Weights of a small mixture-of-experts language model, trained from scratch on English Wikipedia.
Size: 9 layers, width 256, vocabulary 8192, 42.5M parameters.
Below are experts of layer 5 (counted from 0) of a mixture-of-experts language model. Rows are named router (the router's row for the expert), down (a neuron's output weights, with its number) and show model dimensions 0-255. Each number is 128 + 24 x the weight over its row's rms, rounded and kept within 0 to 255. Numbers have three digits each.
After each expert's rows: a language model's description of what the expert responds to. This comes from a sample of Wikipedia text that the model never trained on.

# expert 16
router:132125127107167165144152152120101099114146088141117097085157097130133134144175154126181131097065100117097117131116110141133100161154155091110138157207119149144127125146120141117123135140177123142116115137139095111082122138125112122094127149159165170077120138124125122096105103112088102125104134143147090103128125129119126126109132135125136137158142190151104157132148165095121131132120128136127115167125131139133120177177148132121150125107143079154110162185133164149136124131106117131112164132108097069119156073102157118149089119107122157113094122145140142123113149100109095153118108179138118132136150159112112061184123151113104142159105110094154100107133145125172141111124148104108142137132113106112138134106144105143126132110104135138121152093147149144124124097096114
down0:113170144103176170125119110110133149137122132147106184100142119118184101123121093168134114133119103116195157115162139088136109138111098152141133120139109132157141081122157092108098121101092113102092120166117138159122081094096119170164180144131108156136127116158130137136130117123100104124104145060123145135145129091100104133143101098146119158125108132149109151109140126128109083102147140108134114130097170122089074110102107114109120110124098158185130161147116140162125157144117141088141096125121124105105117125167154144127121104127102154158120096128135097083144121157165116131098166148113141136162131107107118131149128128129109126105132139155107160143111148142142174147131114140168144074127108110096143108111141163146125135107115125146112109147186162141148089096157140
down1:142138161113118130127110115158110119125138102165137157148097112122103109132120134122134128125179122175116143115166167126146104113148153066122103150096078165115107131124128114112145137122140179129134188181090138150067152102126127127104137122093145148124153053128108135136123096117093146097162093143102141160141147143181149093114110162127117117101131146121152121142138134167144112115171110153150138096106170152075106104164155151083134157102147109112145094098138074127068123106131133146110094123140166133142116101129157142102123131137166105109078119096190115124155145129114128141144128087140115171130117140121131087088123122103129145158134134153107147119137133130133098130155121103143126113150118123108121110149147106112092105118145147108175151143147127152115146141145154
down2:154167174127168122147107104111140172178149135117143156144132097085090119092120094124139105138150100116139159171119137118080132046110094118135141144103121127123141143099146110162131152127121065178123118114105146101106112150128133118147086080104124155141147146148117157156136117106123150176105115125107101121102104087128132150073146126116139103139159095142136132127145140132138157151126135120104146099118135166117112172121103152115151119093129118085134068146094117119171141145140123132106103102176148145080136121100110092129152132126134121117147090111172117141130145102129153124145116091124155154105120134152141132158137166123129176138099128132145118185089130141118106127094147168149166168149089138139121153104143155107108122150138145095131120133119134135161134137076116
Acronym capital letters. Single capital letters inside acronyms or codes, often in parentheses after a spelled-out name, such as MHS, fMRI, VLPFC.

# expert 59
router:139116115110174114147123180136113107102130149154155128126149103136088157151137118092125129086069104165102128144122132151087093128120142106115145136193114098138139132154130136156160112107187114121104116093118140116129114050130159170080112104162149161103116136160148126150113121132099138123111123166124117147114169152126142113115117128117118146134184123135116151116097126134114131154094114093141146155136109179111123162118082111125190121164134138105117178144124128131165139130133131157115147103066107116123136116138178125097103138100130146137112123130149159129144151154120058147100112115150130104113135124138150126185121140122106116162111122096153149102152146099110124107131163141094109131112147152142166143103154141126094144124067122113101138128164116116155106117155098
down0:163107144116157126109152124123116140090127119159105116139088083159186131125122145139123113116150120146084140111117091093177099124121095109132084155128128149097177117169160110126099083110124132131126121108115141139125120186131134118124178142132118121135110113128122136124148131085119133101084171127136118152148152073101142110112107151128126146072158106137110119111095135097135159118118131143152096133138098077163101121140104126179115106100118145139133093154093124143133137104146140122126136128132132126135125099130130164141134101167150153114117113152119118090116175115137143173135101160081137151181102186136128114146151133165124156135091122159145123074150148100124138148134179155114156143178082067123147111141149130095136138110158117165141141101153141139090149131109158
down1:147090124119177108143130117091151115143161106144124153137129133152069159130144091128097088108106139154121105139136085154123124122150138147143119166125138172151138155119148142139104101105109142148149124143091156136120169149072157090145124083123193154172105124129128183121130119117179114127101109129132100116131143095117150131096132097114087132131094124145137138132173124105139111134051082108150112149133114105139155133156104114139100142114078090141094113151088094127123154137152131133190116151131124157126123103120129136118181156098131161164138130157105099145155149153095125149139094135177135128136125115157164124134125106104159121145130115132075124149120114169087114097142146105142113129104166153136111141124105131130152121153136147147083123122137061113123130113111120
down2:113163138156128088101159125151161082150154163162139116147143160063155096102101095173056095104157131123126125149106156146119132123126149151150148136183090134117167161124138140123119138149101128145113138153149126167117125130136113160111097154110132109122111097126138134143105141137126160162181143094155115112132064142124144102115116092097108099106133152123180140107121162152147107103172136096173090102097111125137119142163127155138084093148158122123128116174118108133136126087105133137129117093107104135165131115131080152099149121114159123132187092163123124153165098129119112148141147140148110099161125137094162114136096137111092127127057142105128131106107118124117118104135128126096124124139099163129135126163097127135113125109136121132146147137151124124135150142175096
Space before numbers. Spaces and initial capitals starting a date, number or name, like before 12 in March 12, hyphen-letter pieces, and name-initial letters.

# expert 56
router:135083125139122179156143121097122104094096153147162141091134105127137142138133116113145070152112115125119083164145104143137116129158135108177118154121141099170131140101112137139123135123146098139103118121149076107083128108113129125119086113133138128151124155099167116124140140118133117170115133129104111112132143157128099107119107143086109096184150202169113142153111148130104123135086092133128148154100159172105123120161094169116148098116132115128122107152112063161167119133160114134122133150129092145084155126136154117107103165133134148121067147152163159163124144120146133133087126155104107129139144118122124119141113143128120164154120110116166116082136104135146153092143133146100169133092139069115137104110164141133125165125133144102111129110136100130189132072155114
down0:169112110142153110077140135111085103148128116120105135134107127084100197131132081124161069149146136158138109124100138107128187111096147128137101105081119126139075139140112109123132132112117122143170121107136123147133152142129131090114151111124129132178135110126150131156084123163096111156148153081156118109085147041146173163145100119119132168157132136132085099082159088160163128095125142133122150112130111124123146149141156128141129130152129139157130107105127157096078147127153175169139137136114167157123145130107120161122145122125141095103158119133088109125149092109127144135085136124137141149124150163126132093166119108128120104142113135095107106112120113122099149107124140171137141140104115163115104154126144147139150137136139099167092073132134115108171101148132113
down1:113112114117099113124111124103140137107132166104126105151087139120173124109139156105102142133113193101229150110086109079097164146115111144093178118117150132127124114120162158139134146142149110117143145143120118101126116104128148099135144166103094114136150181112107138117094141116117124118124133108133117094088142124119144098144138146119143125130104149140144158133106129149162086157060125142131150133119131149087147143123110085133141144131150125152105133158121139153103160119114144157123106094112103102121106110153169117143100104129135126148112150115102129168135111096134163121152146169131156132075137140094125145148140180116126108116094119084139159099114076117170126131102136168133129115119146085137121110118142151113177091137121114150161152102070134101176160146157157
down2:087112118133129118037135122123112119113125142162141131108147143102138092125148158123178155134151087141129079134145153148092145134184090111153110125117158087149141083178141131136140134148116145132110090112127115153160132158100129152097134121168159116123125135148119113078057145136114159134107111097159133126132129118066145118120134174140152120120158102127099155153097100129114138124098077160110121173091090115129171144143085118115160136161120112147115138151131104148123160094124112118114167144158135107150146144126138110124127191114126142132140160134133162097118090132132132130140128104127152141134132089129177116118120149150141152106127147154097086093154130138096100150108137130104135118149117135114162098062134144140182143094130124137141124134100159136140104116097111
Plural and head nouns. Head nouns and their plural endings closing a noun phrase before of or a comma, such as population, species, communities, fortifications.

# expert 42
router:133108113144138136155141144131109114082125113125137122095144123127135095147155134104149134136059112121107134136115127158104118142148129117161108130198155126114129137175131125118115132124127146130127143136134121092122157156133130117091124144206171153085138144146157132127107104120113119143111144157124088076148137140105111134107154163104114117147141177147105155132129157117135158142114118151165119123087103162118077147158153146081146125124165094140133146163117139142132113130110087147113199118116133094098141081084134105115037118123126147120124122147139132118118162060095096133112104133116138127129150176158115090176127148126106183156128121096154107115149118110154168147138131117113152158107118090093141152106143117097150145111086115112138160124145115116137114128113123
down0:142108120145114140140139080097111112105138121120115101095103153122142168081145146105143096107136149156115150137102122142136172090154140084161099097147148164125121099087131084145118138128172136130154122098090148130119140124131122105132107173132118120139108114157156134171095111164125107138110147073117118133137129145127119121118134128084151123109155124104119114129086105163120197108118128144089161145137135129136131137079144136106159141154146140076118120156096135093162110100152147114151111121154168154128153129129068140098115111101172119179101113152143093170179127127121123130123153116125135076156126131141137147138130101133160123158091117132095159136141123156129138120064152180185142106147115121138138126133162148138119133120140102090146116174067111095116140128104137
down1:167122154102120127102121127108137083063139090120152139126114110089166175082141156148159083102154096113173133124117122152093115147085098167153134154097061160103140118108133128168143152142121090119129104080132102133170119145135113138101130156103135149151149131121142118133059153147140158131132120137111129158141136127138128182164095142098151075155094152119146112159137143122179107160120103123138093102115109129091155133138114089107132129139126145110122133149112122114103149145133144160148127174149141162179180142139110146149167102087146129096106136148118124097096150130161150138116129153117131119137144145101090133103133109110095132123132146128101119152076133118130137132087077113101136115119129135107134165138135118137090099154146148161137144106109112131123124169107149
down2:119147131126125124135115127153118150142165143095157124137121066130126132098127148099107132174170159161148128090129157127118134143159155140093121090150103124125106149113136170123130119135110114087139106145136150132070156138089121120091168129118149118139149136135105109164132086121114084167098099081100064143106156115103128143134143145148152102136150111138176091105169130122156114122136140146104152116143079149151155104155136111135147102128168146091100157122090146127141113124106101150111193148140133124122112150152133119124149131151168143112108126151121151145105110077125144155108142089124060094111158135101106106131157109088127146099132127178102171124171154091118151101178124141117115093107185117121128139132107110131110129145129112122158151110103135118173144125097141
Capitalized codes and nationalities. Uppercase letters and abbreviations inside codes or acronyms, such as US, FIS, EMEA, SX, and nationality adjectives like British.

# expert 21
router:149101123133159162151119140108126108077149132131142109099143130100105118153163187064146118148141115158104143134110110131116139140159149117141132138118175101154173145108109138126151189104125106184131128092115115126125167112140119133126134150146181147152121162132158129116118122129163109155170134139111122131122128146123098100120193162115084106153124183162119133115088178151142156153118102104133133179150150165108105134151154155101126128108169117120132117150150083155139107122154120099126134099131105114071140114116158112133096149095138124118120157121175134138114142088109121129142101115136090119117145113144139102155135165122114167166124086098144093095140109101164136141112149117115153145086129086087128143143127114082109145120095136089109117083122138114150112105147107
down0:121155116097116106179132114101133123176130127123124131178169184100164143154119142165108136122114114121165135150132112124129138133147163134101164101161112093089100108106189125093118133094106127137137148160119107110151120179141145164130111145129128102104108080158178140110132156149152120107123123111109155147120077121118120146104119129131123110106131119137105130113151141090146122119119121117189129143088134160118134164091134139106137182159143128144111079150104104123073096124139126171117140119104127119136132133091182088107093090085143162090122134121121119135122127128145147154134109144138146152119095110147096122148107170069112134098053123154163142161157103106155127149151140117137093152125126140155114145142093103119136108147102127112112137088115106104129165142125156
down1:161111147150108177116125099132106113131122117145121128124137118141119134080114096113116148129111106149161156081120115136137133117124085165188135113142130138128136159162093119148111122131070124138113156094153177168130107119154102139097135102125121123147174137135119104126142161112105065105080153133093128142161127145145083151127142107134100159125113133172116096163130082111135101118126123115131117157153137071117101148143144172163135136138111125160152171100083151131107136127103130126083133122126123168171109105085184137128118118123143166106122119164110112175105128108160171143160080131108144155121104111162140107137125137133131136189143087130144155156122120136108118154088137117112082127118161097133116110085159148106089127102112105133109136130127135136176146093122131
down2:118130168092168169112109133104156129102125093129151133156149145105100158112096123128096168133115168093112086121125138145119166117116111103120142182148141104157132148099077152118105084116126136106108159160164115150177139139128107070140150172124145117078112112125139119114120150122143145165120139159118152106131075113153146132158164139128103151114139126171165162143173126124146141095132081132121095131103127131063078116112136139131162152149117126112170167140129128128121167141096122095126121140098118113138156163131110120110110120121087094148118084164158123125138113094150095102107163104143189132096129154142118155159143170121146154089125164153120110135137113149151110122147101155141113126128107102139104159101143125103116124102109111110086125104129159124135148103096105
Mid-word syllable chunks. Middle syllables following an initial capital letter piece in names and words, such as -ound in Round, -ock, -atch, -itch.

# expert 53
router:138064134149149148140148136074116109087101157136178149096146127114130137172128129118143094150140145139113103190149059158132123133172158053166113153131155102132143150110128117139110160116129126153120108115125084118111152123126110105116075094161148134104149184127173116155151100148139084143132139142117103090124150160113115138112128141093102100186136175150103144153140144143131120147078102137150126147098137172120127153170117161108126129140128132142138119137119117134163140131156103145118143114097092138132137096123174095107087133126132141090126135129147123170140169105135114146077122131106115122101152133135140129165112131122129183151117113112168143102121110159132128099120129137119161127100124078090113120116156126123120174125132125119125146116129108119153124073102122
down0:152115112128139168138160172137093128098121106151097146106146143113135128151124091093113113123136111125124097162110164089141098088112085124153119088175120101138126140136110133137136143134135149104102168113146087153111089145139119105188073171114174110111125110127165131123135167132160124101140119150086112112167167152117094120131160080144122133119144131122128146138160107102110144134134108122126091108166176139111141103108118110113151154127121176122128118114178127136153056099128111082098146153133103135137119111148061149096121123101138173105110147163157127120111085089134162165145142145102168145178110144106161133143111157126075124132119105147098143137162139106121124122154079149127122126094141154152103121107165139136140138126160143120158102147125125111120128147138118
down1:139149134149146134137183131153135104105111105111098159157136109155138125164174105153146118078115119118112102131122134110128125120111134096149097135098155175144134129145125118133174132123129126105138115125116148158105129125135112111126131133093105077111161108152165118108162094148128099107114126161076140130130140164101093137168117104118103084097202166110165091107115104177079098112128116084172129098164147113082105096167122178126095120121077149144101155129100120162146139109136144144145085119117162144126131167176104145143115145148082170129112157091135117125121156115148112104150137138137104133142130085137123126152158114171153120122134127109150162161199150109117122151101120144134142148126124134145093134128112116130116096116146134152119137129145122152115073132136100
down2:106162145106064174145075092061140154114126126159105112117129131147153101129119127147136117113129091127126099080127174160117164144153121125107133125111116105117082150120157074106141139126160102106164164150151119118146149091141112134156128152115132141130080128099171104129178119090156135087122070149078104096143119154119131147127126130111118171128110121154110126136127172138144117186142125170087087148101108120121098104140143118169131147102127132151131132171165108141137150100136133127146119116113177122095137102144145116110129133125132159130142094148112117145156082150104110131165137169129159127103151147122126104157142128120161083111120144147146133133129136133134114097079136101116111149095122161123141093121147118082147174114106134137140142115125118118120165175085153
Noun suffixes, field names. Noun endings and plural suffixes naming fields, groups or activities, like -ology, -ography, -ics, -ers, and words such as football, music.

# expert 58
router:162090138157162142130173154120064120113095102125131117063125081121060125137134140089142130128105122120120099147170106124106096152149132082126119135129158154111103166125132125133139133133141114145104123112108081131134139102136163156115151116165148148140145149168145088141108111133070116156155144168133109107132176118118154141106141132142126117160144139131101153135115118099085154152077090156161152116153112114100107104141090132123147112148130119119125175168094130119120137127158126170110155112085085152123138112122151105140138125105127141107081122173128161137107149151132108150126113172137089097106146142126129116140096139108070147160118105131163116121174113151132124120129135128129162142112117072082145125079148158128093157139128147138119173117135100138145108099146107
down0:181153097103156091122105108097134143140101137146164138093139121090135112150108116100147115146122128153176138109044113136160127122111149102095157155102087120144080120105116152143157185142172117138103176118107142163164123137139166111110105111151132107146125126106134118081135111162124109074089162091151112128134155115158141115088144152130142164155139082123097147129107122130092105168126166137142132147126128149170104152100177103147147138106141116145108119140141157152106146139102122122092127132160079135142158136107146124088146178110120142123131122124093157171127130084142146115123150128148139138102117130113122124132132135147136116097152147148124125127108148124142082103126119090152133105128077143150175124119154131093123103125147142122086144168129117059141142112140115
down1:105130083118112128142111131138125107116148124136132156166146171145124119140112090164175125146136139133152126138162115131091109109108130110119159159083157141102123109149095132111081141156183130113154126121092108151106114118120128084130133128109099120104121116124137150122179153107160123099129069137117148135106129114119133121162138153110123113136136167163164109119158162109088085130157134188081119161116148083145161127139112167136120173102130140134143103161183154139175087174159094106118137153145092167171155146128112067077131111116096105164142102091179107153121101145094148118150078137115108136132123109097105163102141121125126129143109126132133098133098131112114153130105144128131129108105169140135157148142133122091171103111176126126122110098113122128117129109102127
down2:127140091140135180124140163138129136196135140164076086148165141097177166126085144103142063142112114134135141113128126159147147159094133119132123090114128141143153130141166124086096126114133118155114126133138115117133124188101131160136158113088146080112145177178083134100133106161109133106100117117149114145113111112141183147141111103122124177138159100119159138135138143105139141130137133145142167153107136108185157103138169073107120117137106102142134142133121123097128090158118144111106140167150159112104171086130137097123112101139144115130119147149127137085132080137133111127128116114105096066149138123154119103119125123100108130094115187112135102121113140136088143134134141144114121140123139124154156125102119092146078128121116160102139100134116144075118102140120147
Line breaks and headings. Line breaks, section marks like == and ===, closing quotes and parentheses ending list items, titles or paragraphs.

# expert 34
router:169087110143129147149132122115131110093113132128125122072116124105119143152094131127120043125116141132113120141118123145135130139134124137148173132110143121129128156088102122111138176123109076143135075097120082136067154113161136137086109142195144118159138158119145114119161082137149106129108150136113116139171147139132088143121160153102101111149123170178118173133083169120129146145127117119158178152110145169081115142159114167102180107121135123154122118121145116154160118113147139147118131132134084090103149123139161108168089159130137140091116161131153117175093151137139120171128124141096094111127159174127126120133137172123128139143130135105133125113125119125131176091127129118122165142118122092084135131148143134118089111138110165099134139129139102104146121089149100
down0:140121119126135073135123110073096113094155145164125107116128131091100153089141091113084099133124153149082106124137146122133154142087117166142163116141120120115137095119124180132154134131144109127134159143146136137149145130120178183134064148143125123117125113104136097096133148144146130081128104099132134104166138129090103157144145091127170095137135132126084155111166145116123133112141149149091168111180088155131159095110115119137149129114161117150110155138131188090119120088157127144125105153150100135139113121115122146117132093139122113135143157092126139131123131154145107078129140131127162143176147115107145158096137080130100150119116120134113119093145115198150133115136138133109141176109089166099158111104112115112144100117134123154141131116166123177133168118185096
down1:128127144112107111142138132108146141113104147139126115105133107140118138121127174120128164168143155166108095077125131090138178119148119131107148177141150101061178095093100132097137126124089147120133105101105151100097155124147080150103120121120188172096118126128119131160114140111131176136164168095132162147120120140150158109164137101115121122124136114162145110137102137114139151137095096126122107125134142098144132112130120118100150110174115130092126122104128105136107146167151108115094118145128170124142148160137112153155167112105126162136097141114146110105117112107126112080115098129186118132147119128131137146130161117134105150143116110074115105071096151132162121154150136117196150160134088160150160111129086114110116147152120159090187119142098172124132093151112120
down2:060069148107132141149130128119111139106139143115207145128145158130138114148149134125152137168095095133148106174098109087125140134138143144164138143129107094150130116144136143129096159127137156116140128089117159119116114127150102122127093090179103164102155117147115153151104177134099084125110125101084100113111108130130128141137098152116170109173114119158156125155146071145134100113130135084126158112138120114121119134133094109116130122117123100155113146110134081160101118092163125128094115134134123124155102109141096148089093148127083132146142129161122096086118114135146129150128141111148153188144137128153140123146129171133107090118133116126180180099125092185124129083132146108115131120087143110100155137132147124165144154138164130140132115133108147169173120081143141
Common nouns after articles. Everyday nouns and word pieces right after the, a or an, such as song, story, mother, book, one, village.

# expert 24
router:127101126205153153166136152097105109121137157150154111120145104103127159149133109126127118105139111173116077133155110138082141122139132121179150160119137153156140137103109129132142117104147099179115127097157121104082145133143170138097079121122138141103162123090120110144136128118133136134154139131100103152156152148197169133130106131109099072137170166123143144148082155100120143140092110094144148129102156118108101120150091175111129144106137124115103164144099089141121135149158104157094124097108099128096163124128136115137136128150133141105085161168158154121100125143122118154098119173104095101119143098130109092113113150117121161123105091122163145129156175118140127116112131101101154136126120093095142106145130147129070143142090154112117156098162117128138093125103143
down0:136116138137173167160163136162125135094120127150113123086115114100106103155123156125160146099119143140147127124089133126099128111095144123108124084136135085094145098138103154100092115079122097083142130178116137154095114149160117136137168089148064106115134106120149156119106169131128142174114149142146123125141134110144124127102120122161120148103117148165125147118095159105098101112169109118171087129108146140081107112140120192110166105108115104136171111099154146119138108133176098125163109140153112106147152111118138138121140138146070155165115143122137091106080133166148135110146123084116135141119155082153095143143145144146096120149151100148098140172106144124131133138098165130148150141168135119124166117153164132123089101123135134100128134157116096123159120128155073
down1:127140088117113141147171149117111123135134117122118097144122134153107165082114150167090164106116126128138118142112116086112131149137114143172121082135160073157114081144125189148144079093180160136112107115155091127158139114134163169101141122121125133193164096115120122110129114140139133154140111128140128132121107176136109155098117133129179160135125132102094118145124127139095152098118136089121091135148121119144147125122101106140128142076100142183106120120161122128149115125126140158116124110101167134133157099143104063108126161098123094138148139087143184104141131183164107126154127144158081158126110133117146169111157136153129123118073120148109137082117135111133134132145127075092149111139120144116146149092106108122104114131126100161165128122124144135139081139154131
down2:120132126119143158121079155124109134160099128140139143127116098107088119097151151122182118129121121114124133101100137125148125125148137108139152135075177167105165133139135154126116086104153129146118129118125151153118112141120125128114144155111128140157163101136114130145166149148111180120169138102078173167103090112130168154125116131139118124162127137161081155153136154113145103151143146146118109117147087153086092141096153133126125124153128127085157121140147055114114132141113122093148102146154095087126156169113079154110139103076093146119100133138109183139115064104169151130096100107122086154141131154118160148159124107090205111126152144163113104105101144122104120124135134120138153142140132121149137164097095111113097156146125110120098134128107097132124140153147113
Main verbs and auxiliaries. Finite verbs right after the subject, such as was, is, has, became, appointed, plus adverb endings like reported-ly.

# expert 43
router:136110093122125122134145141122113119064124144159147095139130128084103147139172186081160127132111118160105117133134085134102100129148135112141131152175160091164144122119135117148144181083102118177126116121101136116129120087155139154094111154163133129156124131138140121113111097125131133149129155152160129190149148151159086091116106170132093127147153178146110123152087171112135127154122116083111131114145169138117138168150152135106142120102140132121110119147115101160138128147135130133110105097120073135094130101107137121116100155066125129108112111134162122159105170092129068165166111103137109126103164131151168100155118147145118115151090133117148149137123119098149133135107113127114125123115117096125125121117145137086098163177120136108137124123138095114142086122186091
down0:165183108140149097162119114152091125149123103107156107113144105172152111096139119141136116119103097134134117148081123129113124168131127121112164140161109140118156128131145152134142115120132168117164101135179111128118132143148169125097110108094125103112096116137135162147118108131069105094102101147115146142074152208091133151112137153129108134107095116139122134180126108150119142117088155126153092151136124121124107137161132147143112138161173118155096074126135108112151137101149128153085122160133141135126140164118126086089165128104134122136094119141124170105120127106108139144180120125113115149155110096168080094140114145180148123132113138130160148111125098095136149115174149112122097080135140096136127126115163108125119085121168103133153153066086125143152152117123124
down1:133111147149140142126155147139127150085149144181112135137106140116084140105103145141122104110142099097109118183146132120132150122078103123154137143140146107157115132137131142122108117110142107135175152115114123153158115121116148153141082095082114112165112141096115134168092101168130116132087093131122104127139137100120144126135164124135143135124078160159164128119116151177186151114120136122153132088126119103115155136128111144111151131184122128114109155132127112139121140180102099099147071150124144077147137116158104165123088150106099152140073123126153143159108128138112115118116088162131117129111105109170090162142127115104157152113117110124147144156164100131150162143127180078145165123137127134151090168080133113154140091115145140100070094130140140126086173111126125
down2:123143129136133127133134117100137137111169098134096056100132099124163125084120105101143140105155109146102145153141096127132137125158150117124148130142071119162153132156145093146134149171128117118084114138107184143163110129103169142106121132163079126138134145132166176120155160073122143138134113117164099106121168116137124100138072157157110157171151159143141136182123123127158144127144173134118125110116109143159149129131096133108104114139136106158133108102166118112152131099086129114084111086166137082129144165186123104156111139114113141131135118156107114124082131127064103155124158135148131119160113145127097129086109106116174098101131162109098146124098151118120113116133114128111154128116089106146143144112107145145157141161130153125131140096177123150116084116119095
Mid-word name pieces. Middle syllables inside longer proper names and words, such as Esc-ond-ido, Tri-est-e, Col-ob-anthus, Comm-od-ore.

# expert 14
router:126114106154130139117142165099130127111098121133124134120105050129115143161134166134142098130122125125100140142113135152134102141117150136102169129119146089121126113101123133153148114107149093133077094125168116133143157089130145166120145121177148141092124158140131094136159082170082131130140141151110108158124147176119127102128143152113124144134157134131136155120130149131136162140081127139150140124117164160088083150134108125117194084174133080107098131127082121153105097123130107149087166120106124111111158136091173103154119138100134123129099135144161189108080154121120112155106124162112122116087134156136171136155102161131134137143130137097121087074153127109170156097109138115121140160096118134141190141117155145134084132137102139106084137126163103118129130126144125
down0:095106091167140112098154100152152147137131110112082160122152172086120097149158148138164148107119133131126099177116118158154105121142131084098096147130122132113111107088115127083164158144107150118116090135132103134148111135134132106172164143175113136114100136082088108114072135143118130154110131140129166120191145163177104127090123112122102120117132114137167116149139121132123149132120111101082139093123114107127112114111172148108139162088096189166109131143146110157118151169102127148102118111122137086135129092079104117116167141137099114142149145115112146098136133144144129082143113151103160106101119132140133115124148146127108106133105182131132136126155120132161129138134174121086125151167129110115125127097147059131150107147120153150134140182145109140172126149135131
down1:112124166094136122144111090123100141135120165100105131090142108108091136087184136175131150126159143106154093159132183115108134126140137114121141126137157136111100076131139114142117128167129114141111109115108150144135131141162139127110121102151140152078120102108108157108142036145118157106125081137108109120140159127135141131172127133107113172139098128120122140142080170089118126135133114141116139145113114141132091138133151161115094125114144142147128171185100140093117121113162135116125088138129121133092116143111144147102171107123160141130134110125136112145129129110108120094167083107173173149093112107141086099120142139138121103142091110118138178137118139134095116157112141138117118141096146144119155119116142115134105143162160128132173141103221149152086161093128160
down2:162108135139191095072124111137114128102148113107088157135135101141115117138122115160135148118147105140107094140142065203112154137131115135140134141118104131096120144125134160141095107131118134160193113149111142112143137127142111131104125149139128116141106119173076160118131096168119133116093094146106127158158134150101133121145104107073126144148145136114134120176110101073125162133142140147136149135144161093112143128112100121120128112163103105117144140121115108149155132155135120100082144104145189145148165148127148161140153153120106113141079072124139176069178161109110123147129102147145116124131135127133115118124158126126144138121089112120139139139157092085108154123151092115121137115071144127126079155126136149106126132160117143119137100137112124117200134130114078
Openers before content. Tokens that open a phrase or value: spaces before numbers in tables, opening quotes, articles a/an, hyphens, prefixes like un, non.

# expert 41
router:175103096158144129151124136120110115121117150162117105125146122111125145147153190114148151170075107117121098123122130152121137166204128125158140126121151108156143163143106118115149148101133136149110120102135141116135131116150114164090066165156151142156146142139165106094127082139155134130173170151155085094120133122102101129129146171119130089160136132132132159160080151135116156131117089113139140178117150149112122150163121159106148087147158131152115123144149094153147118125121119153102104082132107139126122109099130133105093133102152109106086117127160145126118145112114094157144090118117106091126129165111170115145112118131117155127083098101166133134141126106149133128127138134120141134094102109132124109146139143062091135177091105069115134125154120122159077112163112
down0:148158149100079111170141121118115149131130100082077148158124135100153131137144138148112150139086109140121141135145132119096114146113119138115170157133143174128193162129100161104117130094154119147142124139123133146138154126139097101185116118161112128138118118136117140117095119176142141123137144104154110096138131132125109116149144084158128088089108139128154088142146139106141144117108074110124135114161120147137144128140142131143123110104135106167124094130123102078150159148109143107127108124166142178135087188082092111093107125145113085122141098115129133131115159146085128100135108128128099134120142100111159074161147105137153150077119128178146134145127157124194170149131144165163159164097119105156077148121137150109153128095134125117133135130115070142091122117159134
down1:112103097165130150125084153127145127131111109116081182122173112123137158120112169131094128125136126113127155128110157101134162111089104115159120121120157148120122163135152133130165135122131164114079064150156108124124120162111081130147124074125110095118151129082102135113135155132116100120187172132156124136114133128146120120117143110118099107120126114133153115143090123047147118124148133152098116117146137150117147116187138133123121115127123115109161118180122093113167107130121117107131106114122117115155110102092144116168163156103112151108112143115142124120119126112129162139155112174144111184147157122148139153119129124114077171154150095167161113094133078106121137137176160102163135124142134096149113085131111120161137144103159116125117135139151124092074183111143145
down2:126140121150124154129112145100086152149154187124134098103120130118099146111114126108142101156126096142144106112124098112136135066130153140112144126129115099136118121147106095105117176092139119140106116143136107128133137135090132124156128158100083105161169154089108163157118141147134180117138143150128165172130146152106120117115149141092109142096139085137128097170151129154121146054163131116120130145109140084128106090119142152145137119178113115127169079146083114133152141154104130118116162140161167127113149101100104074046106148147125142149091131123146123154122115134146176121166151129152122124136084159152104093159185158172111122133142127138115115113153146121090084124156104153134140146118111134144110111123105128139114131094114157136117123103133113104170141120091099
Given name pieces. Common English first names and the later pieces of first names in sports rosters and player lists, like Blake, Braden, David.

# expert 51
router:160082126155169146133148150116067111138115122158157106092152119106094120132138127133127098113125082176130071150165148140094124127176168119139132109142151141123118143136117109152142133147183129166117127120128094111081133124132121139094129122156125153148122133151107128139127061130081134153148116198152158113126139174111112158139166131131117127128144102137133128140111146096083163132078108121136158147142164110104122165168084151115139106141158113152106126137132102135121121131150114178124156123120093118125121087095166114137126119097148124104103085136133171148104123125117119156144078155104104140119131175142130128162116125107107145117128091112165095130143109114138148102137184114110108143099128091101166120097133124106060138170129109125136165114139100135127140123154103
down0:150075120212099159085109132150090122109087080131148126111123117159111123105148143076126086134134096161140126149120122163135118143135134115150113145139141139114145120146184106126090131174143144060136120122141068122094175149135125110122101121133087135116140175110134143089127120146135113121115115156167165124136141138107130165150167118170128129166150114097141137157114135129117173106121166117136130100103136124130117135141071110123121143121113139086164165112124134104119150123132123167129149083118114108143190126123110126115130109132086110130146155126132118144109118112137130155108132119159138121153105141158195126103126172106119151085111100121144139155133116124078120122094140133092131198118122119126158132120182109151128121097118126146142098130124174127139145142105093
down1:117093134127137109143088132112133157179104133138129150164128137127155148109082110102140125126103136151153088156136155129106144118174142137141116136094121147169141159128151130112117121132124146129126080164128133175105166157084179132087081096107120074124109116091145130141135088159151134125129166123147143146122122139104146176094134142140116100156099111134125095118139115135153124108148082092139115108138148109152135164141108129085119134164082092127168130062166062089144157132130148150127113130177118107127125137182128106145170143107133134130119113148127146121191147120133133121159065100147181151142107122121112071156100103136111109114116159145110099119093160147153118135140142092117128108106137130132128103129134146111098129104131137162135133126089102153119163115129136
down2:137118163101135125123099173127173136104124113092120111159061174127093142079135100127151093090135140154159123143126148166121149140105129120141157158118123130152149111100142155111136119109127117137123122123126140135145150139091196109136125135163129166133114118172122145139150120143100136099116163088112085122125163128113146123133119088105148121106120116136171185138148125143138116105142138133087166134147118112099100106114170100169105122148117095155126123094156055118118168122095114139104129133101157107179108076141086157132104131138148155119146126128157109147114116114108132103108150131152095141105126141108145139085146135160204150159164159163077141159129134125118163106108109123124125140146119143147120116103117109111142127129147158136111122072123174100114089133109095
Sentence-ending punctuation. Full stops ending sentences or initials, and other closing punctuation like )., ". and heading marks, after which new sentences start.